Weights of a small mixture-of-experts language model, trained from scratch on English Wikipedia: 2 picks a token.
Below are experts of layer 10 (counted from 0) of a mixture-of-experts language model. Rows are named router (the router's row for the expert), up (a neuron's input weights, with its number), down (a neuron's output weights, with its number) and show model dimensions 0-191. Each number is 128 + 32 x the weight over its row's rms, rounded and kept within 0 to 255. Numbers have three digits each.
After each expert's rows: a language model's description of what the expert responds to. This comes from a sample of Wikipedia text that the model never trained on.

# expert 20
router:152138133161127152136098154098165098124065125074158132130103151105129133148136082120104106197138149183085104150088122106149150134074078127104076136141117139168093089114218172088152101132151125047159153113076085078112158178125189149151131162171151124186108135133106096108159069051150174130148125149114117145148187195116077142133129173116151085073150163103171119092194059098122142172115130144168129148135084181134092134118105107089117181120106092181122098174140149135129187135118154162101096088126106121158104159163122156121167101098091109089112111121153081128155129141164101087
up0:161077101118137099131090145093185087186107110128103159107081133117070074099132176094104123144098103134118158131143140120124126160178060155134100120133143125170108120141120101167147121121099173124148161100161064116144095085128091117093143150109153128140104136107110126092240098140109057117132161112127129137139192118138115126147164148142111122121148126124103156117159078113073171170148089105076136081145149121165111188158131121164099103124200127142150184144107106116093106143157102060048047137112153175157090177168101108091163183098141183193130085130102178098162099102176113126
down0:064155102112155123162154159140146089083113090109162153135124116215139102066081072154125143147145121115154205081111143182127127127113190146135112105118099141112074109103149128123086147176141106170094071073173120191088156170121094109147109155167151089133128083134145120106127122140179138173114127103146081128120093119124092149169065125155150114111123126093124153074136139154129126206068183169174065154104093155133101134172125126062075137141097115136101140162110164171150163101149172115137129128092049133134139095121165151119138136090152162129062080172179117121104096156162100075
up1:130125121129129093107106097064073124177116108149145157089127126122121156132139160167107113071165095113127109135083119168088110087176137098100087075091143101146128144136133064140111128126085158196173144067139077123129088080112153133143075093108158098094106126102146092086129162138119108119151115155156119124106130180115135139088083125041145102128098128104091156049120126124084161089089079049065113115147129128096094130128092173090071102095132147150093124110116081124100148135121101110150138201111118070128100102124144093068111154133118057131059089089113144119150118071108032107
down1:131135098122072136168116121133140178071080125136124093145169155164162121153179138069107127150116171146100127090118126176151155102100187127141107162113082118139103068178103141129159127098123056127065094138100161136071141110133105174110104147125168167145113120170121171096148119072116144138087090113105157100117135077112115085136186114169143092112156115253083113181140137105104091130142152169153114129071108073147166135152161036178151093107130066158094180137149177140122137123182148133126118063118157148077129108119128121171171156153154181123185128134115113178110135151110147123
Description: Prepositions and conjunctions starting adverbial phrases in prose, e.g. in, by, during, after, when, plus the ow of now.

# expert 9
router:158163147077110096137100134112067175176165112105150149124093131133125164191094134100124125234109110170131136130177117115118079180060158098093143086161154089141085117064143106111150103131239116115165107087108142106112138116129140184147175139089095117113070131141116140086149112100149108102074156162105111132166202149151113124148079159147125154055140095127084136140120154107130107139118086126175172170154109158174163077107149109136139122153082160141122125094167119106194102057123090126120113176135082153141108176131161132113146133091139044140077171151157115130156130126150135120
up0:109100134129115165127152115108087215129188113124121129167176173139128093143093062103058085177084078142076195172120152132158109113107163098062108123135140059187112107076167160155115105159138105161128154130095119140143090122154049123158137172108071107095104106075089110147084131094125115119103168165099074143116147098167158128125150147079086092112134145149184071128115175174150152159125133115100131088180098152086164071127122148104111124120101156162162077117148118077133124098154095134106078079159135130111077146126180115114149137136137086154142168116116102135099099066069131159
down0:076140157104134154153121130129110138137136081113142095105098131180119127114153091166112188109149162088160084088122074170179077144177128106115155158132227127145117142172142175126089139161097158105117192104107086041142129152124168112102186122104173153127116145135094133115110152142126115111128108131146226153100087156154114126166164156093190114137192165099061148130151119117157093082117085073124149146168107094100068138117149118133079100161130126152129077126092121133119145149153120038132111114176129137108195164125087128153104113141144133151096127107139076157040145132132158191
up1:091150158107187125123129170165151106148146112102095164117116148114135114146079143172139180140089144130161164097118211120157112130102162132212159155114102174163122184093120151128135104153095153132185181173143138098150115126096168173166152167108104135142121127163126185058075129128155099119123102140151158145162205080159162100198095147147167126128147118080124127154115092193091144158080102043094171138141098148143140087180150226058134106102151105118164130150054138116142159097175124115101133128095157153136102117158119109174185146119130108125109099133177158130123102104139085115
down1:111119079112092121180118127129075126156130134144116123150159079126097104147186066121147115161130115139115153082104102100152092109090162113082140091119138147152174130148149092117122129124095130114134102152077128117166175098130079149065177125100095175168062134185099094084171123178145135123147116148158108127105162170118091100156056168116104099090076093132163099144107164111104115102114197170132112117123118101106095109104189073079139123214138096140071101102132086120095161181125115030128146108134167134139128187111156116157126124115167108134108148116167135121058160054126132220
Description: Opening fragments of a split word like al, ad, qu, form, equ, leg, often in prose, as in al|ive, equ|ivalent, campa|igns.

# expert 41
router:153120144131150100182198085134120155169153136084114152073116179099119115145044114213083156158091141158144073193129081164138219112118138121169136146092135137172097144096132094108167111149224110099116128125136096113094115115139092167175134080127091088119110113150176071148154100147167125101130091164116147165168154135094123137192141115160071099150140126144142138097168055131148135135094051127179158149135108116155137184102105072096113159121119071175125176087112105114094133126137111121138136099124116131183120128146135068134185137107184098146151142104088103123104107149138144090
up2:104126134123122140152069093131103122091092113077132167061121125114108084105104116120095095151103116065112128148185100104103139089116095117148149121121114160101151087060163071123101127140133132111140181118130100112117096144123084105147101086147147136078092166130181123200109136168171177104109091166114172138154136110051130117146133132112094118091110123060143128074125145140156143137100085090155175107099102128104132137126096072068053124135161115198155115116164146094100162175182127190120182112133129146131084119097090092126109143144196178125190215084131092101177154129104078078
down2:101139078165146098100119143158100113150112101154140179208067099091086114140135133175132111110095137187154099133174154115150172120175088159100108082141102149124141110149138217055163106110057111136127134098127135098131143182124091124082125126072177132140124069124097086123063211110113103067115131073149125157131099135155086108107159205146168123137133073096110156088123118056101107092146109158139096169161112072165181128085159157150127138116166131155152113131148055115116108143159111106150092158107125113125162095114121100098172156165128100102149156097136082052127155145113145148
up3:123115077112126143141138082112103121177155138174156160079082136101131112162156102130118156138083160142100077162123129165110111091147169188169120090129137194112132144130081098127130140108098138209125075127149106109119132172188124175106170135125141158160061101080160190153074120112155189115198127164129138100157152171108107107198153100112092177139114135135115137141206198103118166188145140057154118171157071140132126127081200101117122170195180149115163103112146113094162124134072146139145140125132117094126086173106144139147133147082141119123118143118124162072092161165168106169
down3:144156155134136147136125179134075194104119072112130099094163122155101152136109201104136123107062108136137089131145145062160140133169150112097107094132130187147150136145124157165189134135125154121201124111205174102147163136148092161092130050145108094173062069155137107129149122075166087097072097121140126099133112098069110174090089166085126154112136088118105178167162144105155126100105136108178158162090103081135080133091165157145092116142162178111146097084130109081095093116139184153120148180124196126110146149141157184137125127099163124121137158132184113158115134078110202101
Description: Pipes and numbers inside score or statistics tables, plus pieces like ent, se, si, fin (tournam|ent, Semi|fin|alists).

# expert 25
router:123090170095152053176100134137202094197161115127093130059045173121163151137063101138111105160075117137114077181179130114184134152163074133095134127132115169146093149124133149141162163173145098118131095118127116159098078152161153155143113170081117139164128143150179073105157148043148118095118122147121182156058144160082100159140137111099165064146169177108133136071094087096136136183102090187112197166131135112126114119142111100113098140121129118116081125154100144165124133113197077122109157127192117118114148145141110082116106152150097151109126137152101092111120091179135144139
up2:134111190098119142164173083143113112106120144066172069056083119147207134155086087111098113177162099109111168161127162123158146146160065115145142108152117102125139108104133082096134099161144137097166145101106079159153121118135125111161136130100144161082165112111077123139189188088151128152108237099071071130156073096086150147105173150181107098133140082143088110090101141097157099108094137177141139097136087156180155098167125135076139078140155130103097096188102155139157134159152078095146097143198126103188134150137139147107150127086094170134143122125087106119101169140133122077
down2:098121144067126091122053126141119121128191109171143090180117141121135135126113161170161131117166113116211128120143121131116135143145124173083110097131131141102092151095137120132138204130116126184146124115148088077142112153149110189076120131149113098108115074175195051106146169190127102129172108074132178180165093174158158072111099118109141113138102201142140131122099170143151184117138141098148170079113136186199165068095136159092141133082111098144149125129082152082106149077076109140126178136127146141145145105100149181107145119123157110119120167170176048106189126141147125085
up3:117155109136097088140170135050171101091155094139104113097166104134165143105127125143138117153118125134186117169198071102149085120119090069107109128149127194090122146111116110076181155131153122151130090102139131203138140129136165058166127170113126147163126057091109109143139107079120119089128179066094139125190110144138104136168084163080142150126103129102079057101152152143112120161101104172035144111127134184162163088070130110125075133089151141131155097150133138157103109118093099162072154176147149144116167151062130108107105168170166178081121165168059119101121136097119124116
down3:082102108159111135168045114110076106133101061123131134136048147124151126122078125050158118139149167100121138117113164136195080133132131127108153129175140145139140146112112072135111148181112138107143156191137149091143113150185097146163094134106096120079118163100136138110101179099130172051127071109208190156092093127128139071143128090172156101142139107137083127119167151161140196173070151089158076106149113095119109181133174141109170139108100141082161177120120180138168172150158127164076127105138109078104147089157091167124091129077137157110135133121115117134122162081133200117
Description: Pipe and semicolon separators between table or list cells, plus the fragment tr/contr at word starts (ex|tr|a, tr|ust).

# expert 10
router:118146125105142110113136153157143157153078148136108135108065121138119197178121100134145090094063191124114153165157120132111084170135094117121142155198131086220148127147156135061121153133149131106150075106154163062098135189130146097143172172086090158176104182142164111153171146104094105152134125143116142165132160158163067139067110103143110134100152149085064151123115093180127187105108141138150142130214138126116115129145170120135140141106098166131070117093087145094162144147096083114152118124132107110190084121137125008113151165118116094120118115078154108167091152136108137068
up0:120132061144114116135154058162117106184178111159127173132117171228124165182144089118129086072122120095100115144178124132118155116139155119122133132191126122153097132121124163101178144132145128139114159126184121137128159104111127162099177088148106183151100143124131136123108135118178113128133117161054158122118139123123076099049108098130110103095081090133131091158111152111079140062111124137184085115089131115142078140102163065095124175168138106137118144144155108114096117160107088164147095143127255103147075137100215152078079165142099148133158111153122102083125118161135149064
down0:104144173076139089123079084198122191128134102111141116126147082162114172131119143104109149168111088154189111093135181133137213148148132148101127073078190118089155097074108110094122144146133165113075156077163174141138096113067131122100133129108116092140121122095151159091104133091100185209114154125106090191178093123084223145140099149175083114156123153102092158142093090134126177135125150101161116171117114092155129108142100167153171102141113089056139070123118160126118115054117160148113170124098134095121126137090103144095081121117100106118154136178148165151153123132116181172
up1:092105091146114117133141199133172125062136165190145180106076091062088196152100096107129130134138142147109143156125151099100149131100108130155110117134127081159182118148111145152137100192109135159156104147116130102142147129094112205128134099150112158179134121155112104124202142122131070144119126086171147108143119116053102141113133149171069130172085150159120157140138093185094182090191098143215109130154195149132142125180151162109080098196179087144143104102115176186126111084112135138072081160154182119132082141108097101122119154098153139104168163113173094097150108089133119114
down1:126139119149135150185142161084182172166113129112158104116121102118145155164128097186146066100115129161158100143127080110187169140152103137153138150095077120170107158112107117080115143097121056091099112115140152074130162071092195127095163114120106099101163164071125063049110102146137122117159096189181126137085129100159117151145081163160161170067138125131094116177135167121134113146146124151111117137107185161117169127184120093077122147122128146199140148150160167094119100126135145099133174153072118077094148132122111158132108096133105182126022121164109141076140174075071109107
Description: Interior word pieces like ic, z, str, gr, ph, often followed by ation or ated, e.g. hurr-ic-ane, emphas-iz-ing, Europ-e.

# expert 46
router:107080183137142130133105120147143136186124131129137166157116190075116194142120129161076103104136124126146104170156131126147106132154098122132123117131153160152092164122127108123198124147117120066120172058103088128104130168158171196157100151136126068121115203137111090140139102048128111080137113131065183095146202210123173089130114069089137129070109141068104123097109122078129150166127117145150161154170145138116159153110084119156097125149120140155117088118116137111148111089136077163084169142155093057115143160180150111134155122076160088207069133170138118153075119143125083105
up1:066145145161171161128102138072100153124083081118124088129142137087184183079133124066121086125133148112088130133162102134109133120138100114116140138103125075133142159153105107082144118125101061127178176175144094151095180064101158142090184133158116105120143155114222115134170077095097150127172128133054091122154078081196115154075147146100187079041093183139140130142133142153145135119146096168100127123145138159153116155118117177126105191089144182140070096132063097108145092087146127119147095136129071120150110128114102092129106111128186098176150133108158142116098115075112094147
down1:200133103184122123155073122151139135172145097138129149087074150154080079112086131134118088131120127146152102127151097128180128184150134117068110101108141122060140100128114118150145122119162093173145160106167154094117134116114054187126181113125176159177068122134123126048129084127071164159123168067123152123107120105111126098113118088101125165144139117097101126232112079176119132192150123148200168136160148169162120124182119098122154105164126147085161173101202134124151105144088089136175131127111184150119151142107173184134092122113105067161164113150120155148155117166116184095
up2:131185116118137134161175152131125083159137111193146127154119194128135113137127164094165104130149147164143077114174139115165090180136183106164138122165142076147115157156093144188201169143113065114144176142077109094109182130092112085154109089104139126176115077150109138174102117140108136120176114106089096136145165162146114166103138088141102105143181094135119114121151097105111140170148176143188182074064141184094215111063137150115146144143125137101121129150169149181106137129146105137147131104172115121119100136129136127167056073153176160173053111149120125210158117122163136072
down2:199147082144102112134133129098135111129109132169091187094135122120086105136168171134132145107171051137112074103174143150125137066154147106112185149167151111102146141122128124140121108204027144134140097108210118145109184168140087094085132112122091139087116100112093056143121133097153071070154115089109156092128138099181130144103136187103109154090114163111178160170120170102119123123147140136102137125169153167114129160153173123094160113159089111112116185156112180123081144119129066129145140195063115159160129228154095131080114137128155114141099117099134063141122123133168146133
Description: Sentence-ending periods before He, The or In, plus adjectives like public, military, political, local and the article an.

# expert 39
router:126116114111127099107095175162169119127162088089164168094100166131116109160127119105103121155058137138058099128138222099115120085133079137105134040125071179112139119064130155046160048100189167100137158137119131130149149136135188137147158169105204143169100115138084125151133133093141152121144117170118116098108187150085097144155139173056155095116130115143176093090086164130128170149091141172153166123149090106104151178107150145138096122137153136133103102093149202119161115095170103154104130175127098155197132143123131086105123123108125081071161109147156117120123071115165107105
up0:116138133066160170118227106127145152112092129147124135132152184076117133193141121137097143106134127125192150140109118187150162105112141173143104200183140103161078097096139140092158116099165159167126191128176175150152101092124094137180096190116182118130099135106117095138094121155091102098141138107115107164137106130127108121140083129141139107085118092122042108182102170163167123181132126123149155154051122136106069140137137146052080120142086110141145051155116099059167076096092137110100115151085188115086120132146112111125137087057130141139139180124131097113152147103164152100
down0:153082117113156145166103100093167134117143142178200105152115160153085177105108119191152097190099132157068158083161153213133120062132124128172113135156152166105097163069137161102089128090082107124108143161081137118050104109090126118097172097157158154104112122139118094077142107087130117076175152150165093102161119143155067103105113166124142130156120122117062127121133108109165115099092137187077142079146183130102125136151126102130123123184106092139112108126166142156067096126126115104082100114149110090072087112121079127069175051156055116111102106159086120149132154105094159139
up1:157168117162113150116147146137100067157111219148141167132166150120111123038093172111115159156133116078081116150144110136147098175140125082073107117140140099125106171119069097192134151133172102092171157143111160116139163130119130148128177178104125119174136128139087102127133138161153092159162100143138126164110109130119086195106089083167114161086124148152186062146169124146130194127118119155146133069168100174138180182142118175120130147128149102130103098135148123105139128180134097077145184117175091126123079067114182128115034155087105135111134172197079098158103172141125147164
down1:185133085140140159106093163121112151079148101086142146143119155136095171087156096168052127133147083140110095151129113154099163130147135145129104145183155130123126169134099152195074130099105171089143104071095099070079157068165097135165186105128134136108148136148081096163183077130157157100119147170139113154138138063108064193145147102191069167122116089178088099147117157171130094101113113135147106120185084102105147114138147058131122132080109132054163111137124166131173144112114138095084125080135177112097125131106116075115172195130169107144092143141113158101109119154160182069
Description: Single consonant letters b, p, w, c inside rare or foreign words, as in Tawb-ah, Phenobarb-ital, Holb-æk, C-amb-ridge, plus non-Latin script.

# expert 22
router:126122180104113081117115182125132149125095199110141192100155152123115189175135040108150101103118140135201127134163126181095098134117098120171156140150154120189120082101113128134118088174151125112161079151104094144092148097104161146162188041178094140092150157120100174089161085142118162162139121165144210146180121167112130110087103155121148127056142109114104091128121093139066102157083091137142097188115103118128167081181134085079150109112074115134112137066141156077120139109191055166143101119152116122159121148105154146098132105092149097136157147100097116107135140092169122127
up1:096161103144135131141137142101113172131117090172120142103088083141150096134121051139099115161142165092139090150072130172134104084110193059111083079144135153082156143123100170113148110178106064109090073119138121090110096146075165148130061031178109123164165123145143114099122066077157098080126096138122112130145087158170171100101122087064114111111114081069113151105115113101136186111155149115146077088099075126067122104149099071149117067169103135156119112110121127173134130098096074114096104100100139117117154143142134115081086108114136069133114148076071108180098117108112117107
down1:112086130114160144138209082125146129105105125135088086093129149103159157132156164129173132104149069133114157144157129173141113134150206163158124134149084087110122148158122107111104183151180199183140130135160172116142171174140147078134116099133090151138175092079095164115082145091137124095107141156150119109143070106096098109155174136176165203141130114083100123162061132086149095138151116176092177162165137077146120085126143142099134144166199057072165113186121137134103162120151093183136146116176147145087112138183129081191128148099133128128060141098129162168149168131135149179
up2:215125092094170181137117156163091116100094168173214114128119118186090074122155167116121096085067135149061152118139132149119194141096123147102138116118095073076090149176113180116107088119118152121105110109127099115118126127150082129103131209124102123107111161190104129122211091089143058145130088140106160160126160107134171129118162134084109149076112134107100108170138131153144119119142130187098136151166090104191154128124118065165058117120104116107041148110157128167135155157087114130127068146109109134095143108098122150127151060178127192135130149137177118129147134100111161120
down2:097072111110065102141127152128157154136140146138097118150101093112113166160148142148080124170132117105172127163083155062133159089158115153157144178125139146099144139111114157204115127180146164171181102120116123137130118143113185088188091175114155171074156057125071112091123091082162121155055134062109148083090146128120072129200156102127127157087124143188156119123100110070068116053141108144119174102155117118112138150120154109134132142159126173069112148144157147155094146065138113111119134154135066110154143127202103142105071139073097132157106151180082062131111107104129153141
Description: Word pieces ending in er or el, or similar stems like Col, Le, Govern, histor, e.g. w-ater, Gal-er-ida, C-ell-o.

# expert 36
router:150150163102147143124169164078170100161199083132096136094064167139166144121068070174088109203100111101157152133092096142100110167094108121126103083187173170097069139150181135101130176118126099107105097108119092169108076150136131159149125123080112108107127127132126137084169153120175110092135140148086133184163160148112099141152161156123112150085134191130179153057101099104088122089156168221143117136100096155121132144129178079147075157164093131177100115143185171143111156157130077156104084109173118106164166117125206138074094097133142111095102120144143102129132107154126117119
up4:119204148126144145120154075094173171184211080134146187114101142103121121152080125176166099156089100220123133130150112145137150124091129149113127118093214107135129111125199151137114173134125146100092114154132170131173146178172125132150132149065134151175174149152180162141131120130120123149168140181148222116081122112167102153171141133132152125140087125134140136169099130142130146152146141084136136165114093157192112124230154085169166129077115161167168142164126166120112147123175103095065150143171148163144168150144136172125116130117120182149144164165129125149097146143060098121
down4:164089171138127106119114093163141122133103108081069162099153112112134146119100159116144160137117134097093160057108161104133134148143128140104148117084169125087166114148089140099129071114152196136113127075123129097171181158084176136102126132137104202112142158120104163150142226113107155120131090105104116076113148194156101114066142118061083130106163159057064142121085063122109161120110141151132085137129132097121154083086180144136096126114123153119120086044152161164186098192145122150104124121125143119156056118099090152091189183137067130130076101122089107127143097119128146182
up5:063148126170154180131130156105148125187144101117149100132134091137206147089142126128177174188113111150126094138195119135165144194145160106085133084150177135110068095165068086063097124100105144147144095111126097141146191172123113149166160142157121092107164192083182131134143148117142130087183160128125175163189128168112079127150210113160112131088081168090114145116135113144111146113163108100130120142123069100135139153104133135107155109153087135134150150095079164134193163123173143100095167153096169111131163129085057118046129142166156112146166134140118128190165137125144148084
down5:148102112163107129097094160132106128097167170060130187194081148096140145121076112136122116111161160075196147119159100125087108099168130112142117156188160068151105154106137141144148216076124131164143148168078113199157116095159125105147125133122163136128115124141158183087094089085082146160055116121066143155134148186147148111125112132086166108138090133137154140171136090156148142074118147155121070141082107095125102136149131134160220170171117122159153134185124141140141125134167125098112122185156108097123082163121131147133138126098104106037165110152174101063120059160142123141
Description: Newlines ending table rows and lists, and capitalized two-letter word starts after headings, e.g. Bu-ilt, Wi-x, Di, Be.

# expert 43
router:156121158053190118148157167127179134164151134108189131132094132084112149163094109136115077148096159173128114123148171126153094123126104104113134098151114189166067148113110120112124104136134091085143114094126148121069131167144160148157105078166146114130080131170087046103181078117198149110127119156116187106152150132088116109151060170150162121137155169097129134106059115104112149150110124154156142124144094129193114101088146086149124145167182084145124139156093147144193176157106137149110177091132127108078132128163163075144155174035166124187077101143122129155084068162107093111
up1:132066114083167143146118141155113134131107172098188130106099135104098075161137149084168133111148176129127153172139072119148120089212093099134114106114126089105094168096116100086136049162116121061172142108125122137159141103135152068173115123140152116126081186110111113140170131089105188082142122114121151154069129114074139111176085133107187089176073122141119140106182177171131101119070127128141127144102120068147123103182128114174139115143115083131123174124154130081127182145099145146142138091112112060091090106139141070123112059152113052128179138093129127111070093102122186077
down1:118142139129122151147160163114118118134104123134107171113080151128146211145153090159183085080107132140139086073106079082125156133095147144147140104161130126097134130196213114120137110161155120152070136146136093167136086109090130171118075147127133074134125094073177134050138142157124138160108145163167175115131131148145083076095147147120138084141148138102173069094088165105129104112186151096124141153138114110119124181177119104170169086105122166160131114093148087118076135160165091102139119063102139131177120156072091085095172106128097142107182064138167159146161049172193171148
up2:090079137089203159074151171174201119088146134141082157101089094119150148129103103094181135098132166121167120083082089134167130100155143111113135106123091128157130184122116124165143103145135171129072141111102142095175137147109171141117156122113167118134152131127064148170099089093123146101231115123147158109166126134079116130101173084187131132190148167121077151114020124160115186106037146112089123120091113115144134121162094082133093083168173116170135084115127093087156142143178162180158139141117164176097127160098124164086116105121120127152125139177096102140134131143140124176
down2:119058126061103135172139107130111179113170154133119105146129167154109151086146145074080147137128131158139119151178164068108163173141143129149157058061128141099066104130081154118115129148126078109106100113063156116113093061161131097169156147169061059165127096134148088123127202140104125143155146068117172081126131144094144121137144143149143167126105077159083122141133151143151079105132117165163135173086112119134124066096097107106111089082089183118140148127133114124090117126047111147114109096123096138039143134166119088178024140103173142102146174118125158130121144110126125102
Description: Media words like film, album, song, episode and released, plus table pipes and scores in review, chart and filmography text.

# expert 26
router:130160124135111093147165164131122096174188078087163147086040173120131143196130143122154106089152172116143108144171128169142161132137132108135093076103141137175127148105106142088185111157171084110101117107108159127163131046132162149088201114116109067122141117166046140122195124090113105129160153158139170155109147124145102152172122159083164126079127092107075127109108174161093107134083102133154146123116133125141088099126141066099089134125137148100170094136120193133132120126184113119108137118201142036135141172198181112089124057126121117163129108152134112091106103147169091097
up1:139191074143149106168133114139164082104109127083146126103069099121116151106136150049103100177086110186148079090090102139097088132109093109119121176155051157174167132105142162114113126075120074141126066113145114126152058102104098154139161143126133060075163136097099150168131122085165161126139118140125134141219074107119108160121166137141142074163122111117075087102112099141119144102061110102165123144124148134066155111130149093119090133136138134091194137129070124063151115120124082105094153148136140055133101175142137133166055092097127121146126152136135112050072125147095105117
down1:088077166081106088075124151094133129175158075180123175077118073131137146154157095131114133116112110123114152154102098089124173157133186078164152109134106054176115111099121087138119180118098199062162163163118120145153120145098096178105119078148082151135090137081113137124160067178096154135144156166177126115114159083118170163144076111104091117141093136124179057138121099199165144126161200105069097111111128101173194186123125177128144156132136098157147116115148057135133131156120166126126062162125078106141109103148125119113152082084155132140161131103120188163110139105126135135
up2:102154161138135141084165125122149086113135081106161145095090114089151123158139045100081136101129207102130118129121120057124155100095102181105129076131112091106122097072147079148123070128183068072093142123111111130123183101155114071173137105094170078134150081143096136177164143093085115120042119118193103107180139160109121137147113103115132122168140139126089053101140117139153085133130136130158107137137129182099101113115119100155122121122126088143160088137141155125129089204125132093189090183164050111178162086119091092109106165162110203120133084144091151105124110161144102109
down2:116143091118151136171138134085096147085109159151173073189098209093142155089145122079146141102133081159129133114165136108123146198098069112133172126142075144148153124143123109080150165118150160114083125128139090099145099174101149070134177101135093175134136157095084117122111110125135095100125045149114140122067054133146115103109102112159150146076092136152130136147157142156125148105112125117170147134086142161181160136122114167135172137090146163058135139123177164086147086101121103151169154088134193126177155194107148111139113103108181074106059155097119171179173198080134176160
Description: Single letters or consonant clusters that begin a word, such as s, l, t, pl, Cl, Br, e.g. Pl-anet, s-elect, c-able.

# expert 32
router:110119135143129070164091102086162141177187149164146112154090164102114158148108137079121125150133120117049062140175089164113124152125099151070072156125089174199094122094116153095154106113080048120159149098123103140136180142149109134149127171130109107143111110136138097069216145098115115118129078158129094162137107136112139168151153094125164079051156094152175121107151140121097149170124108191133159159139116149171106140139151143132153203138096097187107089095134142151098174112159120188077130136182068150110165101138137122131167132092178146108097121197140106149119086152148069105
up0:091185154091095111094141127069105105201114144116080071118123135145178170163161111084133143131137108124066117116122125116080108113123126094087178085125146180076123189120131120139130122130103123076120177151153093095103146107108141148064112169056084088103144158147114139087210155107108144167078068134115131141168137103207115133118111150130085075076100125106146107143111092118129154191065074152115135125076109133169130085153182141152150180142130062123112111047113087138132107098132167103166119131140099131142122151108086111172178093104133128125141124106111029162131111124153102127
down0:085175091110127093138158115114165143172138056165130098106180097128108106125160099129177134072093135139152149142123107154103152107146161116142120118172107069081125111125107145158087080136096169128070094104089067085131167107134191107131101127138118133220158105170161164125092118163139149129128151139138106092078094143062108120033150116058142146179134159108137110165121169158140111185188058145102124118172103068123119143102133177095114132185084120106168092174166124129132145180179116149067148145168140090114162192114144102082115110130152107126125109118149093156138128169176129174
up1:105118094087113109131129114147100117201160150131132141108100117139098149162113145167170138110130126164170127145086126142060140153179135084153125186152102166140182139111106127154148146097171197166140140156109155128016142113125069105076182144121062103175139159120102094091135166170118180117126139168126044103112091116093128173197139130125086154174171118074150136137177072181125094158110141139149124151111145124123059156168188104144147168148144152161149104091163163141118147107104142145118169139175097100099113138133124177153105152086147110098098066082148098102088170169105093168
down1:109142117140161061168116106146160126108155159120100126164095103135101111134073135103083174055130055058132163195114156065064163134153142096122113134109158133100141139073144113153128152084134100168145071162146129155087143106078139113137139154097159116140104132122207151110128141173161174073143150109126047104163146122167177090116161132164159091066168130108194113153121109188113141112166130093138131168142178151103173111151126099132145115159163164142091162143172117086125082088110160146137173135112133087132135132215083147174077161153154141104149107069143077150080143144143138119
Description: Prepositions linking a noun to its complement, mostly of, for, with, against, at, and colons, e.g. population of, Decoration for.

# expert 12
router:062142095069112129077101123135083108145081193137169136131151106091132153190092100093066167141152150065104141185155135111157151179151102103153164081142134101186086161135134129112161072172174038119138101083086116085148150151124105094121184082109095077128077126180106158166135106138141130148148133129183108095159158155129137124139093114121089154145166161105093088084118122080141209134100100109161135109137069101157127113122112137159092209174174175124133100123107138129165131123123135175153156153152117102075076100135138110124136149120144104206118173139110164131140064111149126134
up12:139130128141145118104083147193177106108160111167122214078203187094140181140108094149180104190113190051060126127134149108146134120145145114200136191092109122118165133158047181126094155120139078091189127104103152192124133129144164135121130174109125143105104106208085102102091160090163089163135133158132123121154136096102146136107117131160141193183137110112106161144155116110130176165099154096091147136104115100154070146181099143158150124119145178124157135122149127170109132160156130167083093106130067165116056134135144151116120151091183104139110102156085126137136152107104103120
down12:102128097049133124167165123127138113105129074071119073155134154154083073175147127126126187159141056118012099134169089101128142118143110147155167100181137119089123129159146075166169072085120088087101160157161143108125139111090116104149137133158161071098065133133127099165135094116053134121139128135116159104090083118120078115119157188110187125100138100100120194141141103127093117131114156145065105091120169133120104087114087102160169168100073149119083165159109149097160110132098148130091049152117133138164126123136056146124154114156158190130135140066110146146127150130151149096
up13:086128144133167119145105095153123172149121150114194135109135159076189139161088108182156095146116186130155140066170129081102137120139132101124112081089108114134132094150184113144145096134180163142197134168123090120143118153140092128129165053121152163115145142136135158125177139099133154128096124200132162166162113119122103056171107123116151116075143035112161144144078131126169167125146103125115179087084159176153091112120089155110071134155117093139170108109119135150146116212135135132175117126059099159126153126129119141134101106177177172166176149191175163143076169124174092197
down13:068130172139129106105084109096155119112134166130149151177101100114076101143098082122117106105133152078172098162091103096198174150097129135114074176117133152101122039119111125144132101166080118125050122122102080101148163108185022133089092168155125096171090174049103163102117170162164086150132066064156165142176125095133133132128200132157097160091130130153111162130113108125065188180131135133125137190124108145153169124096110173142098119140150158113176149117139140091138139114067155150137135143100104144156139137121153103135137120100162159150131124122211166140104128158155147098
Description: Word-final s-type suffix pieces such as es, s, is, ers, ts, plus closing parentheses, e.g. Misérabl-es, Jay-s, Ark-ans-as.

# expert 35
router:165115176097154120214113165153126070123103149162142152140089162073161102152125106095075069162110073102079104101151107117152133157106142095141090125154120155126126219096119136100196099189150082078169166129095146114134152094152138163178104162146130139121098137151110083091121145122123116115183083191158126103162122175157101111120156128122183083093143130058170170093134129081081170137077158125143161169171112126137135089158167095138084142151152155135100079125158167130123187051127140134108132122131061131108180151134104117146100136101149111115099142168134113114082121112169053083
up0:161164161102121162146130109144171122125117118074145152144032131131125148107123126154103062163142154107068104156106079159147112108144122091138110180145106100125107173063168137099117088061142156149125098070187127126152131124117097139122109092166127125118116138102096073116104149132191145136165117137116179113055057182094120107116098136122112098151138088063141114118112110081129141127121095076051134070093164128114124154135094082142152176078077087154108175083180186163096184125160128149131105142104046100113130116136113057180114149099152107127142098175096172159125162106149102109
down0:111123114099135123098166044139129114078154191144136130132109109118122168086125040136145084155066157110142192124090109057151082087159116181122121123170145140108129118132096186126099145209153168112187118147147170135155099180160128143150065112100175156103098153157097138106101094123135162086160125116117125116133142150226150122114156064177113144116141140118141154174134143184129105106121009142180113147095092117160109132109065178122106130184171124159141134149123133136103154122174130106114142201145116152162129148116087157084087121112113101128093168109176105128133133090151133119
up1:157149112182076183131152160123139126117101152122141179114149129123135138122106088101161123143087134179075150104162136121136181133159173141144147098174111154112083123121182139118098067070144132205128191098209121162187137094115161135094163171134135129100122098109136180137126188117131080133168157129117090172136156155125175138153146076129032105192087138103143075109126153068117127192119144150081140143123156092146154172148124130111108125015120146224121181119098131178163147117138156131171151148146110108154151184181152116128148148155146117152133180127154145142148133101135126139
down1:094082170092134114169162133151109114186138073140090121116128125157117122125090107145112195119086091101126104120144169119154139157123135144142137159104134129159127181124137182132175128149120181150173146127107068147031189108139181087095138142113112118165124114175107153125064109111161146106128127059088123177171080137108155162082104096154126138135117183084127128161113072123131169109143197103162196178111164169158115137175177119119160157136086139097100120119149140116096115134144125098095098113151085140058063141102096062113053094095157147115123168154069123207087126156117141153
Description: Function words and modals such as to, that, would, could, not, plus word-initial f as in f-uture, f-ive, f-lies.